Weights of a small mixture-of-experts language model, trained from scratch on English Wikipedia: 91.1M parameters.
Below are experts of layer 5 (counted from 0) of a mixture-of-experts language model. Rows are named down (a neuron's output weights, with its number) and show model dimensions 0-255. Each number is 50 + 12 x the weight over its row's rms, rounded and kept within 0 to 99.
Before each expert's rows: "raises" lists some tokens whose logits its average output raises strongly, later layers aside. This comes from a sample of Wikipedia text that the model never trained on.

# expert 125
raises: "BC", "enc", "TS", "4"
down0:55 50 30 57 62 32 43 42 51 63 61 51 44 34 50 50 58 43 42 45 41 54 64 57 54 57 60 66 37 52 76 41 69 72 57 49 40 70 62 62 53 29 46 47 45 66 66 60 56 61 64 50 45 49 66 60 54 38 62 59 48 45 59 21 31 52 38 76 52 44 31 35 42 39 43 58 69 63 45 29 66 38 54 53 69 43 59 41 40 50 54 62 64 48 48 52 36 43 41 47 60 46 74 48 62 69 47 54 47 43 42 57 81 50 51 37 28 58 53 59 31 53 38 47 51 51 52 43 53 51 41 68 38 51 67 66 34 29 65 56 54 57 80 49 43 30 64 37 40 57 48 44 28 49 44 53 44 52 57 53 54 44 30 52 45 46 56 46 27 59 48 35 47 51 31 45 52 56 49 66 54 38 61 55 50 66 62 57 49 36 62 37 32 33 60 52 24 52 53 34 73 27 68 63 65 62 48 41 66 51 43 35 15 56 63 35 55 48 60 58 42 50 80 59 29 55 50 28 60 41 39 48 51 45 62 25 45 73 32 56 56 41 59 56 52 38 38 44 50 36 62 36 53 31 61 36
down1:69 68 60 38 58 55 70 41 43 41 59 46 46 29 52 42 53 54 73 68 59 32 43 45 41 45 48 64 37 47 58 54 47 42 60 26 54 52 52 53 55 22 52 54 52 52 58 56 46 66 42 29 36 35 38 39 73 45 52 55 38 50 53 58 47 45 47 46 78 37 53 60 44 44 52 50 53 49 44 43 63 43 66 43 72 40 39 64 35 28 65 64 50 37 45 50 27 42 46 45 56 67 44 31 38 32 62 56 67 63 57 37 36 38 80 44 48 33 60 48 39 46 45 64 60 55 76 46 50 51 51 58 33 48 62 60 38 56 51 37 32 58 45 24 46 40 51 57 66 38 55 72 45 41 50 55 53 56 42 36 42 43 50 44 57 55 52 49 67 54 42 31 43 39 58 49 35 61 70 46 42 33 68 29 40 52 60 46 34 37 54 47 28 69 48 47 45 42 21 49 69 60 46 39 47 36 51 50 38 46 37 62 55 66 59 47 14 34 64 53 65 47 85 59 54 60 46 31 70 65 78 30 45 34 59 40 44 38 61 60 52 30 67 41 56 45 75 45 56 57 43 51 33 50 53 51
down2:51 32 51 60 49 45 43 67 58 51 15 51 34 65 58 46 35 46 32 32 42 34 36 50 50 44 60 47 53 46 45 69 52 57 57 55 57 76 57 49 80 53 74 44 52 55 53 15 35 50 52 57 27 47 59 75 42 53 68 43 35 57 55 63 32 53 33 48 52 49 59 43 40 16 84 73 45 53 58 47 37 73 69 35 57 50 55 39 40 73 27 36 47 48 60 51 48 53 52 54 32 43 39 48 54 51 48 41 37 55 59 62 48 54 55 38 60 53 37 45 38 64 45 78 53 28 48 35 65 58 34 59 57 35 58 55 52 48 53 31 66 70 29 40 52 43 66 53 63 49 44 54 67 72 50 47 49 63 25 51 39 44 48 54 41 16 41 54 51 57 45 54 80 39 41 50 37 44 53 50 59 57 35 57 63 49 47 55 37 63 62 40 60 36 43 48 80 50 47 48 49 52 39 58 38 35 50 61 31 42 53 48 39 55 47 35 52 62 47 42 54 54 50 41 70 43 61 49 41 62 62 54 54 21 43 53 64 44 50 63 44 40 42 41 40 36 39 43 52 72 46 68 43 52 46 59
down3:55 60 69 55 38 49 43 45 47 50 48 72 38 38 49 53 59 43 44 56 66 64 53 52 64 58 47 38 36 54 46 69 37 51 79 40 38 44 79 50 57 75 58 53 58 65 57 60 49 57 29 41 32 59 56 74 55 43 45 57 48 54 43 62 22 44 68 58 55 37 35 54 63 52 64 64 54 32 59 34 58 56 83 45 59 30 19 59 36 56 27 51 49 53 59 51 45 43 36 18 29 55 38 31 34 39 54 45 29 69 46 47 46 74 31 37 50 32 46 49 37 52 37 65 58 60 70 51 34 44 57 29 59 36 45 62 36 54 52 35 39 50 40 36 56 55 50 33 41 37 42 52 59 47 43 60 51 63 52 51 61 49 65 60 62 43 68 29 48 71 48 45 55 77 31 55 53 56 63 59 41 55 50 34 51 51 66 56 64 57 47 49 40 85 42 32 64 72 60 43 48 58 77 41 63 46 70 32 52 39 59 34 51 59 62 63 56 60 42 62 59 48 39 51 45 61 41 60 43 53 55 46 47 37 59 48 44 57 32 44 59 61 60 66 54 49 49 35 44 65 41 48 74 50 49 47
down4:54 24 44 36 27 39 49 52 35 52 45 63 51 43 53 47 58 52 54 31 47 62 32 42 62 56 51 58 56 47 46 56 31 52 69 63 45 45 49 32 56 25 64 40 69 57 55 57 57 54 38 33 48 32 64 52 38 39 37 48 49 33 72 63 50 67 57 52 34 52 57 41 34 49 76 47 40 36 59 61 55 25 34 49 55 53 60 71 54 59 57 30 52 72 55 32 75 52 47 44 53 51 56 53 41 70 87 38 69 44 42 44 52 53 50 19 45 54 48 33 44 54 43 50 56 36 43 41 59 37 51 53 65 45 42 51 39 59 72 49 48 61 41 40 53 35 50 38 51 38 35 44 40 36 39 51 39 53 45 65 46 63 64 50 60 60 39 58 52 38 58 60 39 33 42 43 54 59 67 52 74 54 58 42 72 55 67 65 49 70 40 81 54 64 47 51 51 30 47 76 37 41 48 37 49 36 52 47 51 64 49 31 53 61 65 53 83 62 66 52 54 70 42 33 66 52 62 52 55 60 43 25 44 64 30 72 60 40 52 33 57 54 35 62 49 40 45 41 45 68 26 64 51 36 60 62
down5:30 31 45 51 46 34 45 46 42 53 61 47 45 67 58 49 57 33 52 47 24 60 38 61 64 69 30 61 43 42 36 46 53 69 52 42 55 59 65 49 33 52 48 38 49 38 47 53 65 56 52 71 50 38 46 35 53 63 51 61 60 57 59 47 62 25 42 49 38 71 60 44 63 51 58 56 64 35 60 38 48 69 38 82 49 62 54 41 36 47 63 55 39 53 35 56 39 48 64 41 40 64 50 66 46 67 40 78 59 45 51 39 56 40 44 48 36 71 61 51 56 50 35 30 55 62 37 36 53 58 55 58 43 39 50 34 59 52 43 34 43 44 47 60 68 45 51 36 18 44 69 56 48 36 29 51 41 41 55 22 43 51 66 38 63 38 45 47 37 32 47 29 49 57 38 35 61 69 45 69 54 62 65 63 41 49 71 43 81 73 43 46 43 48 65 50 79 40 63 70 39 54 25 53 68 50 45 36 67 59 50 56 52 46 67 44 45 67 62 64 53 57 55 57 41 59 36 45 51 38 40 42 57 26 47 55 47 70 58 52 43 51 46 48 53 33 37 32 23 76 67 44 67 40 59 43
down6:43 38 37 68 58 34 57 59 45 41 80 56 56 49 54 48 55 42 39 43 61 75 26 63 38 48 62 55 62 56 42 47 45 27 28 62 49 68 59 45 45 49 55 47 51 20 46 39 62 43 44 46 58 23 54 55 61 64 48 45 63 54 39 27 46 74 47 32 48 51 61 47 38 58 55 60 44 46 35 42 35 50 34 44 37 30 51 53 50 38 69 44 64 47 61 59 41 44 44 45 35 40 71 43 52 45 74 57 59 39 65 61 35 39 39 57 39 56 37 37 53 37 58 52 46 65 65 34 53 61 49 32 48 81 72 50 38 45 44 47 72 68 44 50 38 43 47 51 58 52 66 41 58 57 55 49 54 47 38 53 52 56 42 62 22 71 61 84 67 59 51 60 57 26 46 75 51 49 61 41 58 49 86 54 38 46 45 67 27 40 64 53 44 63 46 52 37 48 39 38 51 51 47 32 43 56 47 51 37 76 45 50 51 53 35 46 58 52 34 52 55 59 57 53 78 47 37 48 60 55 52 37 40 55 57 47 61 43 59 28 52 37 62 52 28 33 59 36 71 35 53 68 39 70 52 37
down7:41 67 66 49 26 37 39 66 59 61 52 71 65 53 42 69 71 36 24 48 42 54 48 53 59 54 70 47 51 60 63 40 60 39 51 52 36 46 45 24 54 49 41 45 22 57 57 62 31 62 38 40 44 48 50 47 44 57 61 38 44 52 75 22 48 58 55 52 42 46 44 62 39 47 51 59 35 48 49 57 39 71 68 46 21 57 62 65 68 50 50 30 67 47 47 30 56 48 44 51 50 46 40 50 44 55 54 43 39 42 36 53 39 52 73 55 60 64 34 48 37 58 43 62 66 44 65 56 33 51 66 59 66 50 34 59 57 47 75 47 46 42 42 50 51 71 44 53 58 37 53 42 64 61 50 79 46 30 55 57 46 48 30 45 48 56 55 46 44 45 63 55 66 36 41 42 51 63 54 34 41 35 46 55 32 70 42 31 61 50 26 43 47 58 60 44 36 62 38 59 70 53 63 53 54 69 48 62 23 55 59 55 57 46 42 39 53 39 35 60 55 69 52 48 33 33 37 34 36 62 46 75 57 53 64 53 38 58 45 43 12 49 47 59 63 60 47 74 32 37 38 47 76 73 53 64
down8:50 69 34 43 59 63 74 49 66 48 59 56 46 49 51 52 47 60 76 68 62 55 53 56 52 40 52 59 39 60 68 57 35 48 54 66 57 26 39 46 64 70 53 40 46 39 51 52 60 40 47 49 52 47 41 43 49 40 39 60 66 44 50 39 60 55 61 35 36 22 46 50 64 35 72 52 51 41 56 46 39 75 48 51 46 45 59 55 57 60 23 35 43 52 28 22 59 30 33 57 56 46 27 57 52 44 39 54 28 41 48 67 48 61 48 40 62 58 43 40 53 59 66 57 22 48 52 62 48 58 28 43 41 37 45 70 48 56 53 69 59 45 55 48 72 55 53 47 48 46 52 48 34 49 40 56 65 38 72 56 62 35 77 58 44 41 59 29 61 69 50 65 60 60 52 50 43 45 65 37 45 52 49 42 62 42 46 43 57 51 69 48 48 99 45 27 37 64 61 44 53 69 38 50 57 49 46 64 68 43 51 54 64 50 57 62 50 21 37 53 58 65 45 41 39 68 45 25 50 48 56 55 54 34 20 62 53 53 66 30 42 61 33 38 51 46 40 60 38 47 39 61 46 65 47 36
down9:79 47 46 43 63 55 38 58 53 57 64 33 54 59 64 45 73 48 60 50 29 50 32 55 44 46 47 45 46 46 59 26 43 47 40 58 68 21 59 62 28 72 30 62 49 55 58 46 72 44 35 20 62 48 46 54 54 46 38 68 60 45 44 67 59 60 40 54 67 59 42 57 63 43 52 60 58 62 56 28 61 39 43 58 54 42 39 48 53 62 51 65 63 64 40 33 70 31 59 56 60 46 30 58 70 32 51 45 42 44 56 26 49 58 55 62 40 32 53 61 64 51 34 35 44 47 56 52 62 41 44 42 56 39 60 35 56 46 42 45 57 62 60 57 59 37 42 56 46 54 56 65 57 50 45 33 51 41 37 50 59 34 42 78 44 45 45 26 49 53 48 39 48 63 48 38 43 67 47 55 80 38 43 67 43 60 54 62 41 58 79 46 52 14 49 42 47 38 43 35 43 70 32 58 26 47 52 51 45 67 67 54 59 36 41 48 36 77 57 22 44 58 52 47 08 49 64 43 46 53 53 46 39 39 60 28 58 34 54 41 55 60 35 52 49 52 51 60 67 50 51 45 28 50 45 47
down10:52 43 79 61 24 41 26 63 62 51 34 65 56 60 47 59 56 46 65 57 60 60 73 34 60 46 61 52 37 49 42 72 38 43 52 45 31 57 37 37 54 46 48 37 48 32 59 71 50 55 54 36 58 56 53 51 44 36 45 60 58 53 82 56 48 30 62 54 44 64 25 56 63 74 60 50 36 55 56 56 28 51 58 52 39 39 50 56 25 49 51 43 32 18 68 68 50 45 61 55 38 51 33 58 47 54 56 52 63 54 43 72 55 60 20 57 65 50 42 37 53 59 41 57 53 22 70 59 58 59 52 43 36 47 52 70 39 50 37 21 47 61 50 56 37 37 50 35 25 36 48 50 66 52 56 36 42 33 57 64 50 33 56 52 28 58 44 56 63 46 51 51 29 65 54 35 45 31 65 49 48 45 67 37 40 43 61 47 36 44 41 53 72 58 40 56 48 55 44 54 42 47 51 70 42 39 79 39 50 49 49 54 64 70 47 55 55 67 23 61 61 61 33 51 60 46 57 63 52 69 30 65 45 44 49 41 57 47 36 39 53 47 21 50 65 64 54 46 51 47 37 46 64 40 50 54
down11:67 37 37 57 54 32 69 43 38 61 52 53 53 59 21 58 15 58 51 61 62 60 42 39 28 51 50 49 42 35 66 70 63 48 49 38 64 54 69 73 48 64 50 31 63 52 54 49 59 27 54 47 62 44 35 47 55 54 36 54 48 43 34 62 54 59 48 53 47 51 34 57 33 34 40 53 66 57 58 52 52 54 42 44 58 35 46 30 35 41 66 29 45 57 54 55 33 53 43 35 47 53 45 63 68 55 62 34 71 57 42 41 71 52 31 50 32 68 53 54 54 32 56 45 51 57 58 44 62 29 55 65 71 41 78 39 37 56 77 56 45 70 38 48 64 42 57 50 32 45 50 49 34 53 51 38 78 48 52 49 42 54 45 34 46 40 34 52 51 47 43 30 38 47 65 50 35 66 32 65 52 39 65 75 27 39 65 65 35 47 54 51 51 49 45 37 46 43 56 48 52 70 56 42 41 43 61 64 38 63 67 41 53 60 23 70 63 36 51 42 56 45 49 42 32 41 35 47 46 34 41 47 54 48 44 65 68 56 70 52 43 33 45 40 52 25 53 74 45 50 39 51 20 40 57 59
down12:32 51 61 51 64 49 52 63 53 65 41 45 54 58 53 43 46 24 46 58 46 45 53 39 53 46 61 29 48 43 35 67 36 40 42 69 40 42 47 41 40 61 40 60 39 55 45 59 48 51 59 46 45 32 49 27 56 62 71 52 44 53 60 50 45 50 46 55 43 53 58 50 38 52 52 35 36 65 40 71 42 43 40 43 48 51 52 33 60 40 62 53 68 54 75 48 45 77 48 32 46 63 49 60 46 44 80 59 64 44 43 59 44 65 49 64 88 51 32 26 57 44 37 55 78 51 33 55 67 36 63 32 61 50 75 49 40 68 42 50 50 57 73 49 57 50 46 79 80 55 61 41 43 68 59 42 35 64 46 42 58 64 63 60 50 66 55 46 54 57 33 56 48 45 33 34 58 70 49 47 42 28 47 29 45 36 63 32 58 64 43 54 65 66 52 55 68 55 36 76 36 33 42 48 64 48 79 52 37 64 38 52 58 42 41 29 36 58 55 50 40 52 50 54 65 50 53 46 28 48 38 46 26 42 65 74 39 45 43 45 48 69 37 35 50 45 79 54 52 50 50 51 41 48 72 43
down13:41 43 47 75 54 46 51 56 39 53 29 40 48 54 46 37 76 26 45 38 36 36 52 75 36 24 69 50 49 74 57 50 50 56 44 48 51 54 48 62 40 55 65 61 37 50 51 33 47 51 35 62 42 30 51 60 42 77 44 45 47 75 56 23 46 54 50 32 55 45 60 65 43 46 68 45 46 56 53 43 60 41 47 33 55 48 56 45 41 53 64 49 58 59 66 56 43 66 55 53 62 68 66 43 67 26 64 64 21 60 54 47 55 45 50 66 53 59 31 68 46 40 51 69 53 53 25 52 38 40 66 43 57 54 52 43 43 20 60 48 47 54 63 39 45 46 40 50 51 40 68 54 55 61 42 44 54 54 29 43 46 46 50 55 31 40 71 42 40 63 46 83 34 45 41 32 47 55 40 61 16 64 44 68 49 55 65 45 48 31 66 47 48 24 25 55 60 60 45 47 72 58 49 50 48 67 33 61 49 42 32 65 40 54 56 46 53 55 45 65 52 53 65 38 34 43 55 67 38 68 45 32 27 70 69 51 58 37 67 63 62 52 55 39 30 38 57 60 47 39 48 38 52 55 50 38
down14:48 42 64 39 70 53 73 70 56 72 47 38 56 57 55 54 41 39 53 54 41 73 54 69 50 54 54 43 61 43 53 62 66 46 39 54 77 63 43 57 48 37 43 59 41 39 55 69 52 25 37 61 67 63 49 54 28 48 48 39 41 32 64 40 45 31 23 53 34 55 51 46 57 72 60 51 64 60 41 74 56 62 36 48 47 30 45 50 49 48 42 44 42 62 22 39 50 69 57 39 26 79 49 39 44 54 37 29 48 41 59 48 62 44 48 58 51 54 44 69 55 57 53 69 62 61 59 55 46 25 60 40 67 54 35 57 42 26 62 54 49 66 64 51 38 55 45 47 45 37 36 63 57 56 67 56 57 43 38 35 62 34 60 66 60 52 51 48 50 46 58 59 33 44 48 46 57 51 36 27 61 25 71 62 39 69 48 56 28 38 39 34 44 37 63 56 21 40 57 34 67 59 67 56 33 59 52 46 49 57 41 42 43 46 45 74 56 57 63 62 49 36 46 36 52 61 50 53 42 60 67 51 53 49 64 53 62 43 31 42 57 42 58 48 69 51 60 33 36 19 78 46 54 53 58 38
down15:52 69 42 68 35 40 42 55 58 48 52 33 50 39 62 61 49 44 33 60 44 25 50 40 33 41 65 37 62 45 45 37 35 30 64 56 43 47 50 64 47 49 56 60 51 38 66 46 53 54 47 49 32 51 52 68 33 32 37 36 48 47 53 65 53 43 31 35 41 61 57 38 49 51 66 51 41 47 13 74 57 52 38 60 66 51 60 40 56 51 51 55 47 35 56 44 43 54 50 72 47 64 43 69 27 61 50 50 59 48 56 62 51 44 49 38 62 52 27 45 46 63 39 51 70 20 63 49 34 69 45 56 50 68 62 41 53 71 54 35 44 53 36 37 64 64 61 49 43 53 39 38 68 54 63 61 54 32 44 52 44 58 55 58 61 39 61 74 41 42 35 54 60 29 54 33 44 40 43 35 53 36 69 57 35 53 63 44 63 68 37 59 49 45 53 50 58 60 58 63 56 53 66 65 32 41 48 50 44 56 46 43 28 46 16 59 64 49 30 26 80 70 46 47 53 20 47 37 51 45 37 76 63 47 40 58 38 62 54 28 64 52 46 59 60 53 62 40 29 62 54 34 64 57 58 28
down16:39 39 60 40 43 26 34 59 48 61 43 62 51 52 42 55 48 37 51 71 66 72 22 60 55 60 58 39 49 49 60 39 50 40 64 46 48 38 40 52 59 56 49 64 56 60 69 49 36 27 34 65 60 75 59 56 50 53 42 49 34 47 69 60 36 47 46 45 41 39 20 51 39 48 41 40 51 39 37 34 43 66 29 35 39 50 35 43 43 41 52 26 63 34 55 64 42 59 33 36 50 48 41 49 43 57 60 68 30 47 53 37 52 42 42 45 67 57 64 70 49 46 50 60 72 48 45 55 42 53 43 43 54 42 50 60 27 24 42 59 70 48 22 54 49 61 78 73 54 32 40 47 53 50 45 61 59 54 40 76 56 54 44 42 64 55 49 64 58 29 37 67 53 67 27 43 42 40 66 39 43 77 41 49 40 46 60 50 41 37 64 28 35 46 18 44 47 51 60 34 58 40 48 39 32 46 41 47 33 34 52 49 68 64 55 58 59 47 49 59 62 63 67 21 54 41 54 46 72 44 54 41 66 36 57 57 39 65 40 66 56 54 49 49 54 82 60 55 59 58 47 61 50 44 62 42
down17:30 45 41 49 45 28 52 44 51 65 26 41 43 55 56 55 71 50 51 41 68 52 52 54 52 49 49 31 42 40 50 53 49 40 43 56 41 68 63 35 65 44 66 68 41 63 53 52 52 58 70 43 55 65 73 46 48 45 63 40 32 38 60 60 38 47 59 60 34 58 35 59 56 58 56 37 49 42 51 48 36 30 44 52 60 45 44 42 66 77 40 63 56 30 76 54 26 73 42 43 53 51 60 64 37 46 62 39 59 44 50 52 44 71 65 68 57 67 57 53 57 57 47 27 55 53 63 79 50 43 34 56 18 48 35 47 27 43 49 52 52 38 51 38 49 21 58 46 74 54 46 52 57 60 39 50 35 45 77 36 49 58 60 47 64 35 55 44 26 62 57 31 55 67 43 51 49 62 51 60 41 39 55 51 24 36 45 85 30 59 29 46 47 33 43 57 50 37 54 45 40 57 45 50 74 51 36 68 42 46 39 71 58 63 51 53 30 68 45 48 57 63 66 64 60 40 53 27 35 50 45 57 66 58 62 42 45 47 52 57 36 35 61 28 57 56 61 61 60 44 51 57 66 54 64 46
down18:62 57 51 61 75 49 57 71 43 57 55 47 42 36 51 32 55 38 40 49 34 71 38 39 47 40 50 50 45 50 40 50 37 52 60 67 23 19 61 38 67 57 60 58 49 59 41 30 36 42 59 58 69 67 44 50 53 43 52 40 44 30 50 61 31 31 42 43 40 77 46 56 29 68 74 29 27 53 58 52 39 55 42 42 54 46 25 54 59 57 64 32 52 27 58 59 45 49 46 37 48 40 48 32 40 53 27 48 34 50 57 42 43 59 33 70 63 40 54 66 36 64 34 40 44 42 53 60 40 40 59 51 35 54 49 56 36 38 42 54 55 64 48 59 55 45 44 44 59 49 38 53 45 67 56 39 64 49 35 74 48 28 66 45 71 61 46 74 67 62 52 62 48 53 46 42 39 56 40 57 63 43 57 63 58 49 66 25 54 50 69 27 55 37 43 25 53 32 40 50 42 44 43 49 46 33 55 39 63 61 64 59 76 29 63 49 44 70 28 41 50 60 68 36 64 63 51 42 55 66 66 48 50 60 66 50 47 48 67 53 55 44 52 47 50 56 45 30 72 69 42 42 57 40 54 27
down19:54 44 46 57 42 62 49 62 55 49 59 57 62 46 39 35 52 49 52 45 68 26 41 66 54 69 49 43 53 59 70 42 58 31 49 55 62 52 34 55 38 50 52 53 47 13 40 38 44 52 51 33 37 43 34 66 52 60 30 45 77 71 65 57 37 63 71 65 58 51 48 49 50 30 29 57 42 43 35 38 48 55 56 34 80 56 75 64 40 71 41 49 65 77 35 53 46 59 42 70 49 23 47 41 46 56 53 50 39 42 45 59 64 52 58 60 39 60 68 55 58 30 48 66 39 44 67 47 56 23 49 56 64 38 49 34 58 45 48 46 48 64 26 31 40 36 48 45 25 68 54 56 29 42 56 51 44 64 54 27 57 50 38 54 41 39 42 51 50 60 43 33 64 57 51 72 68 58 32 51 65 55 45 50 68 58 68 48 32 34 50 57 45 42 45 66 45 57 60 56 32 82 60 44 32 17 44 46 58 58 68 31 39 64 37 48 62 34 53 51 59 52 52 34 51 44 64 45 56 47 57 52 49 50 55 54 52 39 56 52 54 31 38 57 54 56 49 46 71 68 32 47 41 39 43 34
down20:49 42 44 55 49 37 39 11 61 47 69 39 21 48 43 49 60 50 50 68 47 50 37 41 50 41 44 42 36 58 67 45 53 35 39 68 49 58 47 50 67 46 57 42 47 51 55 64 31 57 48 58 33 52 55 54 43 57 54 40 41 62 67 46 44 50 53 41 53 57 43 59 34 47 48 41 39 56 50 40 32 31 65 62 52 59 62 39 63 60 54 55 39 54 43 36 21 48 38 33 44 36 58 52 40 54 63 62 59 57 75 54 42 28 27 42 45 69 43 36 52 38 25 27 35 45 65 49 49 49 44 60 37 47 57 49 42 47 54 43 57 42 49 54 53 58 73 36 58 62 64 46 36 58 48 41 47 54 54 49 25 62 45 19 41 45 59 38 39 52 56 57 65 46 45 47 39 25 82 55 73 63 39 63 49 39 58 65 35 49 61 43 44 33 44 56 59 47 53 49 49 45 43 48 58 73 69 60 62 85 53 54 32 39 35 66 61 45 56 54 37 35 37 43 37 26 47 57 75 45 60 45 50 62 24 70 43 27 44 46 68 56 55 48 60 42 61 48 68 54 78 80 44 63 58 65
down21:47 52 45 54 44 22 28 63 27 73 56 58 66 24 39 54 38 48 58 53 36 32 70 50 74 56 55 47 43 62 39 55 49 37 42 53 69 58 52 39 47 66 51 44 50 44 61 54 54 71 35 60 48 38 63 42 62 46 57 43 24 41 61 79 51 67 51 33 49 40 66 63 70 57 43 49 31 50 39 51 35 26 41 33 53 46 27 32 47 23 71 57 48 51 47 57 32 35 62 45 54 45 62 38 64 32 53 63 59 68 52 64 38 46 60 29 38 54 36 52 61 20 47 53 39 35 51 35 47 47 48 42 73 68 72 65 60 47 47 71 41 63 62 49 68 49 41 26 44 63 61 47 44 46 50 57 51 33 51 44 53 68 42 61 39 50 58 54 60 66 58 43 70 46 36 49 42 57 65 46 42 47 39 44 41 52 74 57 54 54 47 55 44 33 66 57 62 29 56 37 65 53 46 51 37 46 31 65 36 71 58 29 65 47 60 42 27 55 67 43 51 42 56 61 68 48 54 37 56 51 38 49 62 48 59 56 65 65 47 59 54 28 45 67 37 55 35 43 56 37 31 51 41 44 55 42
down22:45 42 61 37 55 39 57 38 52 36 38 47 49 50 30 37 54 52 42 57 42 54 47 51 41 37 36 34 52 54 23 43 45 71 39 50 51 43 57 41 40 31 29 48 57 49 55 35 54 59 44 49 33 21 33 55 41 49 47 47 54 52 66 40 34 55 41 54 52 67 38 55 39 53 43 38 55 49 64 34 52 31 49 49 57 49 71 47 52 52 37 37 48 44 46 48 56 57 51 64 49 64 46 39 56 49 44 82 76 53 50 45 36 73 62 34 46 50 72 46 67 60 40 63 63 55 53 23 50 53 69 44 50 47 51 48 51 73 56 50 30 33 45 50 14 61 35 54 56 53 51 57 62 45 41 59 47 69 74 60 51 62 45 62 35 61 39 51 43 65 35 45 69 50 49 42 53 79 43 73 60 26 55 53 44 52 42 21 45 24 37 63 57 44 51 59 50 66 52 86 28 37 38 66 64 60 58 27 40 37 50 37 45 42 38 58 50 55 71 46 33 44 41 48 34 39 60 51 67 55 38 54 45 59 46 33 45 62 64 61 44 60 68 65 50 35 55 63 53 44 84 47 33 56 32 59
down23:48 42 84 62 51 61 50 65 46 50 38 48 53 42 46 38 48 56 64 65 63 48 66 59 64 45 31 50 40 60 49 48 36 48 34 32 44 61 33 57 34 52 43 44 41 52 67 42 54 54 47 40 49 51 53 58 43 54 41 54 49 43 39 75 66 46 58 44 38 69 39 44 84 45 42 60 47 44 62 41 50 35 49 26 64 58 61 48 66 58 55 63 49 44 44 38 42 70 60 31 61 49 40 61 38 57 45 41 66 54 40 48 53 61 46 55 33 50 65 49 51 46 54 31 41 52 46 53 61 46 46 37 64 41 36 46 39 48 53 43 22 67 71 47 45 34 65 39 50 48 54 67 45 28 23 49 56 64 34 49 59 29 49 57 55 26 69 52 40 79 46 31 47 53 56 47 60 52 47 34 38 57 66 39 64 40 51 63 60 61 51 57 43 18 28 44 36 68 62 23 63 50 50 32 46 47 48 50 59 33 44 76 58 32 46 63 50 58 40 48 19 34 45 45 68 49 54 42 44 60 36 59 46 57 54 70 40 51 55 73 26 47 49 55 60 50 52 56 53 50 41 63 21 30 66 17
down24:53 58 59 21 39 55 65 32 51 64 54 45 40 73 66 61 42 44 68 51 42 50 46 48 55 39 51 90 30 46 41 50 48 57 54 35 62 44 51 57 36 60 29 69 52 44 53 62 49 39 36 70 58 36 38 62 41 51 53 68 38 54 65 42 45 45 60 22 30 71 54 62 54 37 52 47 48 77 47 50 39 49 44 57 38 59 34 42 56 48 40 29 37 39 42 51 36 37 44 31 52 46 45 34 32 43 62 24 38 57 54 51 46 46 51 58 46 55 48 79 57 74 57 60 66 44 38 82 49 41 37 54 40 61 49 37 25 59 41 31 58 48 62 40 47 70 77 47 49 43 36 59 49 40 33 31 58 52 40 37 61 65 48 21 52 56 35 29 44 64 51 52 62 51 63 37 29 52 50 47 40 51 50 21 42 47 47 44 66 62 33 48 59 48 35 43 27 50 50 56 50 48 57 48 52 65 42 48 56 47 37 73 61 49 50 56 46 54 61 69 49 39 45 47 43 59 58 59 61 58 60 39 46 45 57 51 77 59 65 59 43 20 73 41 49 32 46 39 59 58 42 35 45 35 54 54
down25:38 27 38 43 62 31 45 60 54 30 44 38 46 58 43 41 75 32 52 51 51 59 43 43 56 53 33 51 48 63 33 32 68 40 37 55 57 44 26 59 29 34 56 57 48 44 61 55 54 44 45 51 53 42 44 63 62 58 61 49 26 52 44 54 32 52 50 25 43 45 45 45 63 45 49 56 57 58 77 47 39 45 42 51 44 31 41 54 47 38 71 46 86 62 44 49 45 52 71 39 73 54 44 49 49 43 57 67 63 52 55 46 54 64 39 54 69 56 50 67 52 67 48 35 65 49 39 43 75 21 32 31 56 51 48 49 41 46 48 51 40 32 40 33 47 27 43 44 27 37 53 49 47 38 48 33 77 60 41 67 68 47 24 60 35 42 73 42 55 61 33 44 28 37 42 56 49 58 51 44 51 50 57 70 36 57 40 32 46 41 49 46 52 17 36 75 39 55 45 36 51 52 57 51 47 37 35 42 36 39 55 63 54 36 58 30 45 70 54 40 36 58 54 41 56 58 65 52 44 64 65 66 25 44 52 45 56 72 43 64 36 36 49 43 33 41 35 56 59 55 51 78 45 42 47 51
down26:40 56 56 36 53 66 38 59 51 33 59 66 42 49 56 50 65 37 52 61 54 42 44 73 50 43 79 44 44 70 68 41 52 67 40 66 60 60 63 31 43 50 31 56 49 59 46 48 67 62 66 55 43 51 38 74 52 46 54 68 51 49 53 48 52 69 49 47 75 54 60 30 57 37 57 55 81 48 51 34 50 45 64 50 44 65 46 44 48 61 44 55 70 53 71 58 58 54 53 48 58 45 35 62 82 50 20 53 34 66 50 35 47 49 54 58 41 80 51 25 74 63 62 50 31 46 41 54 40 53 41 49 54 62 53 32 50 54 45 61 51 34 50 65 67 55 60 49 62 51 54 47 53 76 60 38 44 45 48 49 39 48 59 58 46 40 61 25 41 36 34 56 54 43 48 55 51 63 23 67 74 68 50 50 70 63 48 49 52 32 64 52 35 52 59 54 39 56 69 78 49 53 49 43 42 75 46 50 71 65 33 34 39 54 47 40 21 45 62 50 46 41 37 47 54 62 46 71 53 47 45 70 51 40 46 41 66 33 51 76 43 54 47 63 47 53 25 67 40 58 49 40 54 66 72 51